Experts of a small language model: width 320.
Below are experts of layer 3 (counted from 0) of a mixture-of-experts language model. Rows are named router (the router's row for the expert), gate (a neuron's input weights, with its number), up (a neuron's input weights, with its number), down (a neuron's output weights, with its number) and show model dimensions 80-119. Each number is 128 + 24 x the weight over its row's rms, rounded and kept within 0 to 255. Numbers have three digits each.
Before each expert's rows: a language model's description of what the expert responds to; "comes before" lists some tokens at least twice as common just after its tokens as in all text. This comes from a sample of Wikipedia text that the model never trained on. Tokens count by the router's weight.

# expert 14
Digits and years in score tables, sports statistics and lists separated by pipes or dashes, such as 1, 0, 2005.
comes before: " |", ":", "–", ".", ",", ";"
router:105153157119089085149133097142106099081166103111144115177118133122170148115127116128101130122096143142139131113150100114
gate33:140140158153123161101127106126081136122131144116159102170132159142149161133151132145095152117122121160092136135168135101
up33:104128116132167139112132137107111114177149120093162133147129126128139177154175139151092161109121126132117149136141138136
down33:115114121153109176181119108108112127135132160120149144150111128126109134118118088133155130182139152107133118166131142133
gate34:082130133113155099109136115135107143086141138096123144120115134141121136119144147124116085162143153125109151100161069086
up34:093124147166136115096168140087059158128149132088104126127108114081106147097141124143133135105120180167147119068124103096
down34:111125143123108146119151119133100160164105144107094173127137119099111082114104140102103098124134127144127133155135136126
gate35:144148126132176062099119148154147156087134104085137126113151119107144171127130141152118084151177132128102127114115124114
up35:141124108121147126106128143166155101084154091096154132110131083091168137105116131128142094160154117118111133132141119121
down35:123145131095133114148100146132163106164130178154139132144129069144129099133125082102111132112126102066128105119121169151
gate36:129119096145152103105111175126119130148135107094107131123162093125154154140130104113164137121134165174203097144160145138
up36:126160179118093128140141083122138135111133149169101149114085145107118126089138159133114095164117120119090153136113117126
down36:169104109120132105124125149106109167132116133136125112116127101108160135158127138099120087148122099126168140104090130133
gate37:103094175125090121094131120101143146125121145119114121127129111101130126127134117148154131115131152086094168146126094128
up37:133128106125163125156141143171126110103115110109175116151143124122118155116129150112137110149145125174128111124118126138
down37:097138123133150107122113150151140098111133110163146100135170125139125119160129129127099190141147137148172126165103153112
gate38:105136143099109139133123158116112105132101119074104092155124122091146128131113114120113139121136135111138124094162130124
up38:106118119145144134118115163142131152117165144149138101126117127144115120090127120108109154116122147089116191142108148102
down38:133112099110109164158117119104136134156125150127129112145093145102117114149185121108153166137161106103163129126117084134
gate39:099122175073114154163129075097167148144165098136093100116083142097158122167094122110112110159112148147139109096110130124
up39:098135124150146149127134143154167177130131109159125094107141064144094127106119136139131099144140166112138103112154122132
down39:161110130154140139162119125160137124118130129156106135141145122124129157128113152142144161126125140130128130112135135088

# expert 6
Paragraph and line breaks after headings or table rows, quotation marks, and section-heading words like History, Career, Early, See.
comes before: "=", "|", "The", "In", "On", "A"
router:157164149097126091153112125109128083118128151094119109120106105124149122101146135122093108119075129128111121104161100103
gate33:083147121101109143142119140140110099110155171127129152106124152096121135183128118098164126108131154153153158152109142123
up33:126154096166130158113101109124130127129200112125166117146140111163146123141137084086110132103087120138104123116112105174
down33:125137151135113124156084132121165150137165102185136139104091045110123097109130100078140145130124135136169134148139110152
gate34:137093105110100126145094137130136124093139087103125110123097140163118166153150145104153110160104128090149132098165122107
up34:135109175136146072110129093154107104125076130145111132089131101159155133156107119142109140143117122098103103110100166120
down34:156097112162109132170120122109101125112126151147108127122121107144174117106107122121154115173150129144138100127136113151
gate35:113136157134091152129196150145114140115095144085180148119119118170126150114091140102128106125080161144121172129157117154
up35:166126098119150118143146096114174149149142178175136160169153125122147140139129129138132103141186108112098137102124161117
down35:161168141102132139159094131109115108137136165141089107119141158115164144093137126130121118143162080098115069127149084122
gate36:155089157112159075095116083160141119164103052101069121149126136098119148124153124117140095110135157152122114113122134116
up36:103140086121136164138118178124143140086147140131143125085110158103169082117104128132142170135113087079151130127123126122
down36:127108126088135143141109135118123083141146112119080117150120127138154087157148119101114127125097115182123116175150143139
gate37:096143097091121127148125158127134103155113097085142154120110147091085161160111166151144083113152116093095102142114082118
up37:142151140123155105133126117190129160129170154119141132132135145188107123139095106146134114114159162145098142152143125112
down37:150113114130148129120129200091146123076118141112188163138100091105139112121114130135139146117141158084120120092147174149
gate38:139112142055079120141146125166070098156139132099148142139179143101120173169111115094135132171136170179141143101151127100
up38:134159110147169070163120141112169133099071121125124140123085102136112097136144157113093127122112097089122133181107136147
down38:112125088182143135122122144126139106119111113133092134091104121139143133131178121097113185109117105130127119135151123138
gate39:159140113135134173098099127133145121122176133087124120165136151122124105125158143125118100091115111136088145089105125120
up39:113136101128127083143151135121158161110128122079167134097154150141142152141122102133139159161147156172161149129111106097
down39:104132146077131115169086150156138130090141124145135123086141178112135140106131138121102110103114130102146155106131117096

# expert 11
En dashes in sports scores like L 24–31, equals signs in section headings, and minus signs and hyphens in names.
comes before: "=", "1", "0", "2", "\n\n", "3"
router:156176156095133094130113140133142107099130109109140142131151116131133133128132139149114111121106152157102115111140160093
gate0:113132081113126142135123119174146122103110162163125103130126129129136113149119176109119122130150171143129158141121138129
up0:108135112107135097114091120155110118123117122128157145098149134148154114131103170127131150147160141125138147130115116127
down0:149176094134089093140128132161107157141158139149120121162155137147138125121146058093106113157140125108160118109094134157
gate1:109105105156145121149164110108159141097113148166127099102125128115112151147160131121112161113123127167122163152134121118
up1:127125087111159090145152122095126104108113114064080169090160113104128110133103136107092149120149135145148113130165117117
down1:121155139184116147125131162111123121119151082148122100145102114172136124068148143142128149145123121132154097088180092201
gate2:162173130125138138115139159166103108090099170114072106160134110139127117164132123103163112139175136133108150133110131110
up2:127113132099112125134173134121196139123142101137146152144092146115154145126132088119094124126134115143184098113146095128
down2:132137112131128131122136184086125138112154189068148119127119129139137108072138108139098100136149090125128140093089132148
gate3:086127119135088087122127130162142082143145145121108119128121121143154121112102149124139096111099135096125153096137147155
up3:080125100147117077091125116124117053118131144130136093115123169140123125102136159129160103157126123157114114147127167129
down3:118143119137122129120120098139140133174130131131160124142101127146154106118138164139122131159137146102119135113149164131
gate4:129160112156140099155117114092173089091122128082114147116141093133096131165157124141124130166115082130120132138120110103
up4:147143121059157122125105160138182150155136143133167127137100116144125143147175123107158143158144160157108169117170125143
down4:126134128134142114161088156109137120131139104168142190093139096111086140138127116111101149116115112177130099106136090131
gate5:119153163163146150128121138189101122125116119120121095132147123144132094143138130107117109153146098147142149143129120159
up5:148183103111112143116156118138138141146132145151156151135152144158153109188174130138165107127115122103129123101145146143
down5:108152110119109170114108172172149133150095144116126138111112115147150110142145134133156098139124144112164136117131118171
gate6:133154140114146108162156152123134128090090085136122109154163098062119134133109189138104114119112193115096147146092148134
up6:145141126128140136114180101117125131163204126115092124133082121146112109106149068130136149125124107140115084090131110137
down6:127113118103183088172106091142083123140135092156119126152119147117062179120115149098086151122085097148086138121159131062